From a checkpoint of a small mixture-of-experts model trained on Wikipedia.
Size: 8 layers, width 128.
Experts: 192 experts in each of 8 layers, 32 SwiGLU neurons an expert, 8 picks a token, a sigmoid router.
Below are experts of layer 4 (counted from 0) of a mixture-of-experts language model. Rows are named router (the router's row for the expert), gate (a neuron's input weights, with its number), up (a neuron's input weights, with its number) and show model dimensions 0-127. Each number is 128 + 24 x the weight over its row's rms, rounded and kept within 0 to 255.
After each expert's rows: "mostly gets" lists some tokens that are sent to it at least half of the time. This comes from a sample of Wikipedia text that the model never trained on.

# expert 164
router [116 120 157  88 135 134 142 200 145 134 169 154 135 114 157  84 110 124 109 118 131 119  89  90 162 165 119 170 122 142 149 100 167 115  90 114 143 107 112 132 138 173 150 121 133 136 173 114 150  98 165 174 117 127  92 157 126 147 137 131 127 118 169 141 151 165 112  86  98 121 144 109 154  95 149 116 111 108 159 103 120 104 148 132  77 111 145 114 152 138 106 112 118  98 106 147 166 129 149 124  86 158 105 141  99 121 135 138 139  76 151 152 104 147 128 122 127 144 150 123 114 116 133 118 138 108 110 111]
gate0 [138 136 169  95 164 109 125 150 107 121 118 125 124 140 144 128 128 125 141 154 114 144 121 101 149 138 137 125 111 135 142 115 138 116 114  97 137 126 115 100 128 114 141 142 148 171 143 104  76 145 140 128  88 116 115 132 132 153 131 109 110 126 151 176 132 117 154 105 140 130 120 159 120 138 140  95 143 102 117 120 111 113 115 147  65 150 159 126 110 135 133 125  88 135  82 106 207 133 166 140 110 131 138 135 172  99  64 168 119 120  76 131 168 133 143 137 154 126 134  99 196 119  96  97 166 131 143  93]
up0 [ 98 137 142 112 123 114 182 115 183 142  89 121 154 122 157 111 144  85 127 142 153 148 132 112 118  66 109 137 159 163  78 124 122 114 140 151  99 126  91 134 157 157 146  95 144 119 158 139 148 130 117 132 159 158  91 145 115 142 140 123 117 129 148 124 137 197  92 120 101 128 106 135 144 165 173 122 133 149 121 128 130 147  86  92 126  90 161 103 113 104 126 155 138 117 171 171  85 119  99 122 118 158 103 125 143 117 145 117 107 144 121 130 110 140 109 145 132 168 139 108 112 145 161 122 141 131 172 141]
mostly gets: " Kh", "iy", "akh", "han", "ah", "aj"

# expert 161
router [100 117 106  83 183 112 130 125 108 110 139 127 131  94 143 119 116 108 121 130 191 116 120 132 117 120 119  82  95 148 113 190 121 125 133 146  96 148 112 138 176 112 160 162 129 144 152 116 117 153 145  99  82 125 118 105  90 134 137 132 129 125 128  92 148 128  60 155 163  83 120  96  89 107 187 136 145 112 131 184 134 110 140 120 135 135 130 134 132 191 133  80 146 151 142 128  96 164 121 155 105 104 153 123 132 118 147 137 121 104 105 129 145 127 115 123 136 143 136 112 113 113 122 158 129 117 122 141]
gate0 [136 145 114 128 114 111  77 124 135 160 157 163 112 158 125 128 159  94  95 132 164 123 151 128 110 112 112 117 134 143 139 151 117 183 141 112 152 126 101 137 142 107 175 120 153 124 127 127  95 122 183 198  69 104 136 101 108 157  93 135 117 139  99 137 133  67 145 149 139  95  82 104 144 140 196 128 108 131 131 116 124 150 134 106 125 126 162 117 116 166 138 112 146 174 161 108 129 110  99 128 132 118 134 113 135 139 115 141  89 108 124 152 169 126 121 128  96 129 137 103 146 139 143 138 110 125 161 142]
up0 [136 119 174 149 128 111 116 115  96 155 130  97 155 110  49 118 106 144  96 114 131  95  96 151 161 127 138 122 144  85 139 122 127 115 131 136 119 158 122 153 158 130 164  83 152 132 128 123  95 150 140 126 104 142 141 168 116 129 102 101 138 149 151 173 126 163 130 102 117  81 152 139  98 155 139 146 131 128  68 137 159  99 106 131 124 133 117 130 134 144 109 139 164 114 152 126 144 131 100 109 128 105 118 190 133 112 129 150 147 157 137 154 136  91 184 137 122  93 117 145 162  83 111 122 102 136 108  95]
mostly gets: "ization", "ction", "ism", "ection", "age", "ility"

# expert 119
router [136 137 141 125 149 117  82 127 119 146 136 111 162  94 125 130 124 107  71  97 127 135 118 139 105 135 126 129 124 181 123 120 149 209 149 124 103 144 141 142 124 150 145 111  82 111 138 119 146 121 115 145 143 149 100 162  87 113 126 168 129 166 122 111 135 161  94 136 156 129 159 117  93 163 187 164  70 154 113 134 146 104 167 135 129 152 127 134 137 141 186 123 164 148 139 151 111 184 147 161 125 127 149 150 114 114 141 100 119  94 131 159 139 130 124 127 123 152 104  91 113 113 134 129 115 111 119 122]
gate0 [133 157 131 126 163  90 130  67 122 140 119  59 123 124 126 111 143 125 117 165 155 174 130 153 138 128 159 114  86 160 141 100 150 200 125 157 124 128 124 139 135 137 131 121 134 121 133 103 131 100 111 122 103 132 105  98 124 112 134 139 129 132 126 114 155 147 108 125 123 155 166 113 159 179 158 157 104 149 133  93 106 107 123 133 169 151 126 151 113 132 166 130 109 177 131 118 117 117 135 142 139 137 105 117 111 157 147 137  77 127  79 155 159 127 124 116 138 122  89 108 165 102  88  93 172 135 102 134]
up0 [146 150 125 114 149 102 123  78 115 157 128  70 125 156 132 134 133 182 123 139 155 119 161 143 118 138 112 136  96 175 142 142 107 191 126 118 155 135 139 140 144 152 140 118 115 105 116 110 129  95 105  87  83 138 122 122 109 123 123 142 149 131  98 109 148 125 115 106 107 168 174 135 128 164 167 141 109 191  94  99 155 136 139 150 138 105 142 153 134 131 153 110  84 139 159 105 138 181 127 123 133 134 114 119 132 122 146 126 158 139  88 128 145 107 100 102 156  91 118 105 144 161 110  91 175 137 115 144]
mostly gets: "oute", " west", " Museum", " village", "artment", " east"

# expert 0
router [129 164 151 126 131 121 166 121 120 117 153 142 119 137 141 109 114 141 138 118 134 138 105 112 127 142 148 121 119 135 116 108 176  52  97  91 140 145 134 123 145 108 129  49 113 154 150 116 148  80  99 138 159 141 130 142 125 150 141 131 136  95 127 124  97 124 109  80 147 141 133 131 145 117 134 114 101 136 106 184 124 147 114 176  93 167 137 118  90 109  87 144 125 112 132 134 156 122 131 129 109 135  86 126 101 108 114 102 169 102 132 138 123 125  98  64 107 122 148 122 195  94 129 123 127 116 142 158]
gate3 [146 140 159  88 146 109 131 152 121 103 114 175 100 148 130 173 115  98 110 128 139 105 114  83 109 195 119 131 137 152 122 152 143  89  97 107 146 103 159 123 122 131 108 124 153 145 101 108 112 121 119  83 107 136 137 121 144 182 146 102 106 114 175 128 186 127 122 112 139 112 116 100 145 156 122 156 105 130 142 130 106 112 110 185 132 128 157 152 145  64 159 115 107 144 133 107 128 152 136 167 120 107 141 126 127 153  56 158 136 136 104 117 129 140 133 138 146 114 125 163 137 138 140 111 152 100 108 117]
up3 [163 147 173 104 142  84 146  99 132  86 108 172 113 115 108 122 143 127 142 120 110 101 121 156 121 141 150 118 114 147 107 116 106 129 108  81 160 110 111 114 111 105  87 154 146 117  69 151 119 156 114 127 132 120 108 102 163 129 112 148  88 142 144 130 156 111 135 114 137  92 125 177 119 127  52 138 183 122 137 104 102 111 127 142 144 140 121 141 101  84 138 101 127  98 120 120 127 128 145 185  89  95 117 108 125 142 109 131  96 174 128 124 100  98 148 147 131 115 133 142 165 125 128  88 129 100 112 128]
mostly gets: " h", " g", " do", " w", " go", " writ"

# expert 172
router [130 147 114 100 180 119 167  92 112 117 126 117 111  93 135 122 146 123 138 113  97 115 108 110 114 127 163 119 106  89 158 105  80 121  74  94 140 147 122  89 139  57 109 119  98 132 127 135 154 122 119 138 127 157  95 162 121 104 132 134 149 140 130 127 135 102 142 101 132 110  98 112 159  88  79 130 142 134 110 159  84 114 135  61 112 140 140 150 100  92 169 123 136 132 125 157 143 145 129 136 124 117  93 121  91 131 144 157 141 133 148  95 146 100 121 108 152 146 137 103 177 156 124 155 127 157 117 103]
gate0 [137 153 146 112 171 107 151 143 142 109 104 125 152 107 141  86 107 100 114 133 123 147 106  95 110 113 154 132 155 120 132  61 120 145 123 100 127 156  97  67 131 150 139  96 136 104 142 100 154 148 116 107 111 110 140 156 120 100 148 115 142 146  85 139 176 152 148 110 152  81 111  98 192 107 129 125 132 108 174 141  95 114 172 149 143 146 134 148  93 116 146 104  98 148 121 111 149 148 121 170 153 116 101 139 111  87 115 153 102 143 118 140 133 109 103 100 113 115  91 150 118 150 107 137 134 146 111  96]
up0 [155 138 116  92 102 102 125 112 123 131 153 175 141 118 110 102 143 135 145 129 113 118 114  91 128 144  98 123 157 139 107 158 125  94 139 150 144 140 108 148 156 113  83 131 125 148 143 145  89 133  99 118 116 125 135 103 114 122  93 142 119 106 163 136 110 146  96 111 139 159 104 140 118 178 146 169 109 153 119 143 158 210  94 108 141 105 122 154 134 122 107 106 104 146  92 123 128  88 120 153 152 105 121 132 110 177 128 124 119 142 117 139 127 144 170 158 129 152  91 106  67 133  70 128 123 118 181 103]
mostly gets: " | \"", " Best", ": The", "| The", "- \"", " | The"

# expert 137
router [115 122 153 138 168 135 120 134 118 108  97 155 110 163 113 132 138 123 182 134  95  94 176 140 135 135 152 127 126 114 139 108 182 126 132  81  87 112 139 140 142 125 127 119 170 137 105 137 155 145 122 172 160 145  95 145 177  75 161 150 117 116 109 149 117 145 127 126 164  94 137 124 131 113 161 136 113  88 146 124 140 111 164  97 129 131 130  80  99 124 107  97 113 145 147  79 146 111 116 102 131 112 141 123 141 122 139 135 125 173 156 121  88 136 141 106 125 167 172 114 126 108 161 126 147 176  93 149]
gate0 [118 167 171 142 147 146 174  94  96 116 156 134 122 141 152 156 125 131 114 166 136 120 143 120 156 100 139 134 138 140 122 136 125 139 120  91 130  90  99 130 152 131 140 107 119 140  77 114 134 107 118  96 119 102 144 124 128 112 122 123 152 155 201 108 132 132 106 103 124  99 118 110 124 144 130 157 183  97 160 133 107 113  68 138 150 145 130 129 137 122 137 105  88 151 114  96 152 123  99 127 154 102 103 135  98 136 114 167 146 154 109 107  90 140 106 101 162 148 134  81 137 154 102 181 112 156  85  97]
up0 [125 122 100 183 122 132 143 162 120 107 143 134 126 162  89  86 130 116 141 122 146 115 102 130 138 130 105 109 101 116 109 107 153 129 158 109  86 103  92 133 166 141 109 122 170 157 158 118 120 103 156 148 134 153 120 186 129 114 110 172 148 128 165 152 148 124 152 141 124 132 136 137  98 108 148 149 143  71 176 108  91 152 135 131 129 174 116 123 140 148 132  88  78 116 128 109 193  98 125 116 144 123  97 107 127 135 150 171 104 135 146 122 115 130 139 175 137 148 106 104 107 177 121 136 131 122 132 108]
mostly gets: " is", " was", " have", " were", " are", " has"

# expert 149
router [122 137 136 133 101 144 107 123 176 145 118 147 139 111 135 130 126 136 172 146 136  79 165  84 128 122 173 142 127  94 133 120 130 133 138 153 121 181 157 120 111 146 100 156 120 137 134 140 109 145  82 102 138 130 134 179 157 105 138 121 100 101  90 138 125  99 115  97 103 131 148  67  99 156 127 178  79 111 118 119 147 155 148  98 138 126 159 125 162 140 132 122 160 125 140  74 129 150 111 119 114 103 114 163 103 128 119 117 128 150 147  74 145 157 118 124 162 120 137 116  88 134  89 118 102 170 106 119]
gate0 [172 131 161 112 122 157 121 117 128 158 132 100 123 113 140 124 109 147 131 165 132 125 176 100  47 138  96 132 135 137 108 114 120 102 143 124 139 165 128 141 123 130 121 139 168 126 149 144 161 111 117 144 100 114 164 163 121  90 127  74 133 173 114 128 128 122 141 163 135 120 149 114 135 144 133 139  79 133  88 130 159 140 182  86 130 131 171 177 121 123 148 125 159 164 107 113 142 133  94 135 132 109 138 163  89 155  90 145 125 120 170 144 103 138  97 137 135 128 127 147 115 138 111 109 131 171  97  91]
up0 [ 96 105 134 132 124 116 160 129 119 114 135 159 125 141 103 142 123 145 128 120 153 132  90 136 183 133 127 149  93 159 104 100 145 130 142  79 146 149 144 145 156  98 162 119 122 124 103 121 149 147 111 120 160 130 124  98 105 139 144 112 148  83 147 124  74 141 172 111 131 129 132 128 119 114 121 140 133 100 133 126 135 103 139 149 126  89  88 123 133 102 143 131  70  87 138 125 148 104 162 144 123 113 143 126 117 182 185 131 151 180  61 150 153 129 184 133 142 134 132  89 124  93 162 160 104 139 136 138]
mostly gets: " many", " some", " number of", " several", " various", " most"

# expert 59
router [135 118 124 112 113 110 122 112  92 119 128 156 114  67 158 129 127 140 158 139 115  95 148 123 141 115 127 133 138 114 138 146 113 177 108 111 171 153 142 116  81 133 131 156 131 144 104 115  91 117 137 152 111 114  89  88  78 161 157 160 132 105 130 139 117 131 171 172 102 124 153 156 166 169  96 139  99 148 126 140 135 127  96 106  92 100 163 130 101 152 124 117 124 125 127 129 101 126 141 142 176 133 152  74 111 135 117 137 146 125 133 148  93 111 115  86 187  85  98 103 119  93 115  87 129 139 129 132]
gate1 [153 154 207 123 129  74 126 121  94 140  99 123 134 138 146  91 126 129 108 159 129 156 149 133 160 123 127 169 130 147 168 152 127 171 132 103 165 157  87 115 142 109 160 146 144 108 126 121 133 140 169 116 100 120 100 122 126 137  83 120 166 144  79 154 115 140 120 160  90 127 136 132  92 134 141  94 103 128 102 145  75 113 123 120 183 110 128 155 162 142 161  79 121 143 100 148 126 116 141 126 123 138 141 165 140 143 110 150 130 119 117 107 140  77 149  95 157 126 128 129 119 119 114 123 139  95 129 143]
up1 [137 135 126 104 131 129 140 133 150  88 122 146  89 178 120 179 151  99 168 160  79 123 163 114 118 115 131 125 109 106 104 116 129 164 129 105 153 144 103 122  85 159 108 129 119  98 122 151 104 138 144  94 128  90 107  70 136 118 129 115 128 141 167  96 102 198 123 119 130 155 130 136 146 184 108 121 160 141 134 115 129 142 129 128 140 128 135 119  83 144 174 123 167 112 145 126 114 137 161 154 155 130 110  94 166 141 120 152 132 131 142  99  90 142 139 119 135 156 154 145 159 101  95 123 134 173 114 143]
mostly gets: " in the", " through", " In", " between", " during", " near"

# expert 92
router [126 120 124 151 116 122 142 149 179 144 112 128 142 167 132 116 157 131 128  86 147 139  95 114 108 112 103 136 135 131 116 132  83 132 118 148 154 126 147 158 162  89 155  62 145 125 140 157 102 125 165 136 155 137 120 167 153 103 137 142 170  88 118 104  96 112 129 130 123 117 141 144 124 135 133 179 126 144 115 133 117 132 149 160 108 200 105  87  97 159 148 136 147 144 167 127 140 127 138 172 128 159 121 168 161 117 142 118 119  99 148 124 153 131  91 163 107 122 165 156 165 172 134 145 160 132 111 106]
gate0 [134 123 118 145 108  90 145 140 143 140 111 158 141 155 102 150 141 123  72 130 152 135 142 103 117 117 148 126 117 116 152 117 102 137 145 111 105 128 110 127 111 175 162  74 116 107 111 148 147 123 156 127 131 141 183 111 126  98 119  78  99 164  92 137 125 147 140 146 140 115 129 123  86 137 151  83 139 121 116 125 126 201 104 136 143 146 122 104 140 135 160 123 114 113 153 142 120 129 128 123 184  90 106 100 180 152 100 146  82  95 145 144 137 104  92  92  86 106 164 147 132 154 130 153 156 110 130 115]
up0 [123 128  99  94 105 124  91 122 126 125 113  95 145  69 125  81  96 152 141 133 136 112 156 157 142 153 111 124 112 156 151 172 128 165 137 133  96 100 148 119 122 137 104 128 122 123 102 148 171 134  78 185 130 119 108 137 141 162 172 121 173 142 135 119 111  82 116 129 138 137 114 122 156  95 142 134 118 132 159 116  99  70 147 118  96  83 137 131 157 105 127 144 144 151  99  99 105 115 141 140 119 135 123 139 151 128 102 108  96 121 124 132  90 136 146 135 130 156  95 124  65  99 121 139  82 156 102 127]
mostly gets: " sp", " Sp", " ret", " Ro", " tri", " Stev"

# expert 14
router [136 159 129 126 118 143 104 126 142 106 140 142 139 105  69 117 100 122 123 169 151 101 111 143 114 103  80 138 150 147 142 169 111 110 125 137 127 119 134 119 156 124 164 174 150 145  93 109 143 148  90 133 104 163 121 129 132 109 150 145  90 148 124 167 161 148 115 154 122 125 123  91 159 108 130  79 135  57 125 112 157 102 141  94 135 105 134 138 115 107 114 120  94 143 128 108 118 156 154 142 145 117 121 123 114 120 120 136 105 167 146 155 110 132 138 189 141  67 159  63 136 147 106 149 121 135 132 100]
gate3 [129 129  85 148 150 176 128 128 120 118 154 129  96 111 122  96 137 111 144 119 138 101 127 175  69 115 118 146 139 115 107 101 128  80 114 136 140 150  97  98 174  90 171 177 152 116 118  93 140 131 151 123 114 113 139 153 136 128 119 148  90 166 109 164 133 150 137 145 133 130  65 110 156 122 117 113 143  94 144 118 145 159 147 192 115 118 122 137  71 105 109 132 124 106 136 161 121 124 134 110 154 100 162 131  84 134 132 138 121 154 168 135 122 130 141 132 131 133 172 105 156 118 132  97 144  93 130 104]
up3 [113 124 149 130 106 128 141 112  84 162 140 113 139 141 124 117  80 112 131 157 130 154 138 125 137 172 152 145 108 136 109  93  87 149  62 130 167 133 135 153 157 144 110 105 119 100 136  92 113 169 136 135 139 100 101 101  93 130 111 111 153 101 120 109 123 100 138 107 121 101 129 130 147  94 102 156 117  99 107 144 113 134 121 118 134 125 135 139 174  84 150 121 145 104 107 156 123 127  80 113 106 123 108 147 151 106 135 101 129 135  79 160  79 157 138 135 141 135 131 165 148 138 160  73 102 119  96  66]
mostly gets: "ized", "eated", "ed and", "ed with", "ated", "ation of"

# expert 159
router [112 131 176 116 156  96  89 122 118 167 141 157 142 144 115  98 153 127 154 110 103 125 137 139 135  98  98  75 126 145 109 134 130  94 111 138 140 124 128 146 109 114 140  90 147 130 140 137 146 124 113 144 107 119  98 129  91 152 146 120 113  82 148 104  87 114 117 120 175 112 146 141 196 128 137 139 114 136 121 123 107 122 124 165 150 105 118 136 150 138 109 162 121 113  90 147 130 128 126 144 136 118 107 156 131 121 168 138 143 129  96 142 115 185 143  92 114 145 120 176  96  48 142 146 106  74  88 118]
gate0 [154 106 122 119 145  57 147 129 145 107 141 137 103 154 115 106  74 113 107 155 159  98 116 120 128  90 133  99 137 138 112  94 143 110 146 142 115 131 125 177 132 160  97 108 107 141 142 169 152  91 151 112 124 100 123 145 116 145 134  89 147 103 127 136 109 207 124 149 152 105 149 133 151 139 143 118 109 110 142 100 121 141 164 117 156 119 146 143 150 123 142 139  69 120 128 141 119 125 103 178 135  94 173  84  99  91 109 147 127  86 114 113 133 137 155 135 104 155 155 116 154 103 134 112 134  94 131 127]
up0 [106 142  95 138 126 142 161 122 121 157 114 138 111 138 103 123 156 121 175 132 126 190 100 167  73  98 127 145 101 124 124 159 140  82  82 140 128 141 122 127 127  96 160 142 131 138  99 171 109 134 133 149 118  95 133 130 115 109 111 168 103 135 104 127 160 111 106 135 128 120 131 136 118  80  68 105 126 140 102 129  99 129 147 106 102 108 137 124 166 109 181 162 116 132 105 103 141 136 149 119 106 142 141 127 103  86  92 102 115 118 120 120 148 100  97 124 135 128 170 124 170 167 146 161 118 169 165 109]
mostly gets: " sw", " make", "alk", " Sw", " take", "asketball"

# expert 138
router [117 115 100 127 141  66 122 124 166 134 146 143  86 171 135 100 106 153  72 175 140 143 144  94 117 151 130 126 138 132 165 122 129 111 106 123  78 138 136 139 144 127 122 112 133 117 138 134 122  87 147 126 125  90  88 127 104 160 144 108 114 131 103 116 168 187 142 106 130 120  89  85 105  79 129 145 103 141 133 113 112 139 110 148 105 109  79 101 159 134 145 136 140 144 113 112 126 154 109 125  97 101 139 134 143 172  73 139 135  98  81 124  87 129 112 138 108 121 115 143 140 147 174 114 156 114 132 137]
gate0 [124 117 121 161 100 146 121 156 177 124 124 119 120 146 127 167 104 107  83 145 140  95 124 112 134 149 161 142 117 117 105 156 135  99  95 120 117 124 120 135 116 118 117 143 121 120 124 115 106 136 152 143 135  83 112  99 121 114 108  99 135 148 160 146 113 102 160  90 155  87 162 102 108 114 151 126 101 150 131 148  89 150 100 141 136 110  96 161 165  96 174 107 128 120 121 160 153  97 194 161 129  81 136 142 138 115 135 172 152 172 168 122 105  96 137  95 109 138 106 108 111  96 106 129 167 110  87 129]
up0 [145  74 128 152 132 134 148 147 157 137 195 114 107 110 115 103 124 154 163 158 148 105 137 135 104 101 126 135 151 150 152 149 116 128 129 142 128 150 181 177 121 148 105  90 120 136 122 152 145  89 200 185 129 106 108 127 134 123 141 153 128 122 139 146 151 149 150 141 143 147  95 101 128 127 165 155 112  95 104 167 139 128 143 103 148 108 103 124 146 128 122 102 129 115 165 128 141 161 137 137 138  95 100 100  85 134 138 114 163 115 104 169  81 113 133 120 117 118 121 134 110 158 123 106 103 152 109 177]
mostly gets: " China", " Kore", " Chinese", " Japan", " Israel", "ić"

# expert 62
router [118 114  74 102 143  99 107 118 121 144  90 120 173 140 115 151 118 118 117 116 126  97  70 110 170 126 117 125 125 102 139 136 131 111 134 159 111 140 175 114 156 128 153 111 120 135  96 131 120  95 167 129 156 145 109  98 123 156 128 120  81 116 103 141 146 133 125 150 154 109 158  89  92 137 164 125 131  75 130 123 155 128 119 163 156 139 109 148 147 115 157  79 122 131 134  87 122 101 110 134 186 161 165 115 138 128 118 133  77 132  95 129 113 155 114 156 164 159 131 167 102  97 129 143  89 144 140 131]
gate1 [143 115 122 118 159 118 134 121  98 135 139 100 102 131 136 131 111 167 117 105 161  91 121  88 153 106 125  93 132 137 116 110 150 137 157 107 117  89 157 126 160 141 167 129 109 132 120  96 132 156 120 100 128 130  86 177 181 123 160 122 113 135 174  98 130 129 117 153 116 119 125 108  98 115 148 138 129  96 138 124 122 110 115 165 129 143 124 102 106 113 158  40 110 135 157  94 146 157  92 149 138 121 178 133 153  79 130 102 105 116 120 134 121  82 119 159 140 142  91 173  97 128 116 148 133  99 132 105]
up1 [121 135 115 199 127 143 130  74 140 176 133  91 147 119 152 147  98 130 114  95 113 138 113 175 123 154 111 156 130 130 162 162  60 106 113 132 126 145 121 160 111 135 123 109 131 123 152 117 111 161 177 142 123 158 108 148 126 171 129 152 109 108  96 102 131  76 144 136 130 139 114 150 135 145 144 153 111 119  96  78 128 161 148  84 159 115 100 160 167 147 112  93 115 115 116 163 146 142 164 121 135 123 142 159 113 142 142 130 153 143 132 102 155 145 166 108 118 118  79 129 119 134 118 118 123 140 131 154]
mostly gets: " use", " announced", " government", " served", " used", " general"

# expert 110
router [127 167 132 151 113 157 134 125 104 114 140 120 115 196 100 148  90 108 145 120 142 135 137 138 121  89 156  92 152 111 106 101 139 119 138 134 119 105 164 157 112 112 138 120 142 147 108 118 169 141 140 126 151 122 114 151  82 147 124 106 131 143 119 144 113  72  89 144 102 140 154 141 116 108 137 130 129 164 143 117 110 161 108 159 115 137 124 144 153 118 190 103 142 138  99 142  91 128 135  85  98 146 106 162 103 147 116  79 104 109 116 134 128 119 136 109  65 107 168 136 137 145  66 110  96 111 100 159]
gate0 [107 123  90 108 107 141 156 120 139 157 131  83  92 172  97 104  98  76 123 145 137 147 161 115  90 113 128  62 117 133 108 118 112 140 139 107 111 140 169 139 159 106 125 142 103 126 104 142  93 129 162  80 125 104 164 131 119 133 116  91  96 114 153 120 116 129 191 138 149 126 119 118 139 161 174 159 150 149 100  66 113 135 128 150 101 128 100 145 112 130 137 145 117 165 107 128 114 149  97 139 131 154 123 129 137 136 119 112 109  97  97 125 120 135  96 153 129  85 126 168 146 154 108 115 101 118 131 100]
up0 [142 129 127 133 172 123 165 102 115 177 122 136 107 169 115 110  88 105 107 137 151 142 119 134 132 100 188 128 100 139  78  99 117 159 165 139  86 148 171 164 166  86 110 114 109 137 109 157 161 124 164 126 138 127 127 179 103 140 116 143 128 121 126 121 109  87 125 120 133 131 148 161 130 131 178 137 158 134 154  54 117 140 113 156 136 115 126 175 120 160 144 113  99 157 148 153 151 159 136 113 117 121 135 115 106 101 112 122 116 125 150 112 118 117 127 152 107 131 137 128  68 112  96 123 125 112 125 121]
mostly gets: "he", " w", " He", " se", "che", " st"

# expert 191
router [120 139  82 121 133 132 155 119 102 140 117 141 146 105 105  59 145 117 132 108 168 144  80 108 172 122 105  79 155  87 112 140 139 130 141 103 115 134 124 128 131  78 144 122 117 149 120  98  50 113 113 120 124 156 136 146 134 152 124 129 123 113 155 143 155 109 122 120 124 120 142 142 122 160 169 138 141 103 150 120 137  64 118 117 154 121 133 114 151 112  90 179 128 130 147  80  92 103 137 135 119 173 112  95  99 126 123 109 101 115 117 112 138  99 106 158 161 104 109  98 128 109  95 111 128 122 110 160]
gate0 [164 170 129 121 137 126 166 120 127 105 104 124 104 155  99 137 142 126 121 119 106 115 145 118 136 105 117 136 151 109 124 141 161 134 195 138 146 117 120 117 133  93 125 138 114 127  79 150 115 113 121 151 116 137 164 149 143 134 105 106 109 177 149 152 118  97 129 145 118  99 141 128 151 107 126 105 188 117 133  92 173 123  72 112 158 154 146 136 127  94 111 163 119 146 125  72 127  79 134 132 131 161 131 149 160 125 106 147 152 121 135 166 139 112  93 122 159 101 109  99 186 131  73 122 150 116 123 170]
up0 [167 166 117 127 120 100 114  57 123 116  80 163 103 141 128  94 135 156 111 144 102 132  88 136 162 109 113  97 116 110 130 176 123 174 145 139  65 137 115 134 148  95 158  91 141 159 138 118 121 124 172 144 115 120 121 174 168 123 141 126  88 106 129 119 122 147 139 143 140 101 139 118 114 116 119 116 159 120 122 109 161 188 107 111 138  91 150 100 114 110 113 177 101 135 147 121 138 119 130 123 138 123 126 102 136 116 105  90 137 100 141 149 153 106 149 155 121  99 103 140 151 142 153 125 147 104 102  88]
mostly gets: " develop", "fess", " employ", " using", "echn", " research"

# expert 44
router [115 139 120 137  82 127 104 133 153 118 131 169 105 128 154 121 105 134 135 158 161 115  96 111 131 159  97 133 173 119 153 101 152 139 124 144 122 123  74 151 160 173 112 134 158 142 128 116 128 144 187 143 111 127 138 128 133 177 138  92 138 146 152 146 139 143 146 115 156 101  94 111 139  95 159 141 157 121 121 118 121 114 173 120  82 134 119 120 180 109 147  95 150 100 162 132 119 128 118 115 117 119 114  90 121 131 111 138  81 118 129 102  64 166 163 127  96 127 157 106 131  90 129  99 132 158 149 170]
gate4 [153 127 119 145 114 111 129 143 131 103 117 155 125  99 134 111 127 136 148 164 153 104 171  81 109 118 126 109 142 107 146 112 156 161 140 141  97 129 101 148 157 122 125 130 146 115 122 134 132 133 116 110 143  77 126 161 144 124 126  93 127 114 138 127 172 125 140 114 132 143 135 125 115  99 117 114 156 150 116 140  95  90  74 152  87 107 134 161 140 107  93 117 155 120 140 114 149 141  96 123 134 163 127 153 135 153  56 119  95 141 125 173  95 164 108 177 107  80 137 141 159  97  83 105 116  61 142 137]
up4 [142 132 120 144 109  81  99 151  94 147 117 140 128  81 192  97 165  85 151 127 144 104  99 121 108 105 106 162 154 154 131 154 141 151 113 131 130 131 157 145 176 115 120 194 131 117 112 113 139 126 152 147 155 128 125 115 165  99 127 166 119 113 110 113 148 116 104 112 108 148 127  99 121 145 186  99 146 147 144 124 107 111 155 100 118 113 135 139 107 155 124 141  95 124 152 101 129 109 171 103 170 161 104 118 138  94 116 123 114 134 131 123 167 168 140 142 142 126 114 108 141 131 128 187 123 132 169 163]
mostly gets: "ić", "š", "oviet", "ria", "ç", "iy"

# expert 174
router [122  75 109 127 124 169 142 112 138  83  73 133 108 168 153 147 158 134 106 165 146 127 158 121 128 120 132 137 136 166 122 123 109 141 119 160  96 141 146 149 161 131 142  88  96 149 129 133 111 110 153 105 115 128 118 154  88 117 167 131 114 143 128  99 127 151 103 127 143 124 165 115 105 144 118 131 139 137 131 143 133 170 135 147 160 123 121 153 124 160 156 111 101 134 161 157 114 129 176 152 149  82 115  70 142  90 134 155 131 166  89 135  90 161 160 156 170 146 140 127  89 112 118 136  86 154 125 102]
gate0 [133  92 156 123 102 124 143 111 117  89  84  94  90 120 141 105 124 133 121 180 147 153 149  82 130  92 105 137 159 156 118 142 170 189 137 157 132 102 155 121 169 132  91 152 136 119 106 125 112 133 110 145 101 130 170  96  78  93 132 129 113 126 172 156 132 175 181 158 157 114 147 120 103 131 131  99 148 129 130 132  95 131 132 123 162 116  98 121 142 128 181 112  94 119 119 128 134  96 139 127 106 111 133 111 171 104 122 140 108 136 152 137 153 111 170 149 148 143 151 153  91 124 135 118 129 138 143 128]
up0 [160 129 170 110 115  97 122 160 165 143 150  93 134 123  90 118 156 176 111  88 163 120 158 129 123 129 128  89  91 166 138 102 141 117 124 136 144 131 166 130 113 132 125 104 116 118  97 105 140  83 133 159 130 143  87 136 146 164 139 116 165 122  73 141  94 119 108 137  98 199 136 165 149 120 116 132  96 113 135 130 119 122 150 157 129  97 141 152  83  90 110 144 147 129 115 148 131 186 114 138 166 113 151 150 133 140 113 137 119 114 127 157  79 136 125 114 130  94 136 125 144 112 163 151 109  99 138 143]
mostly gets: " moved", " returned", "ferred", " given", "anted", " sent"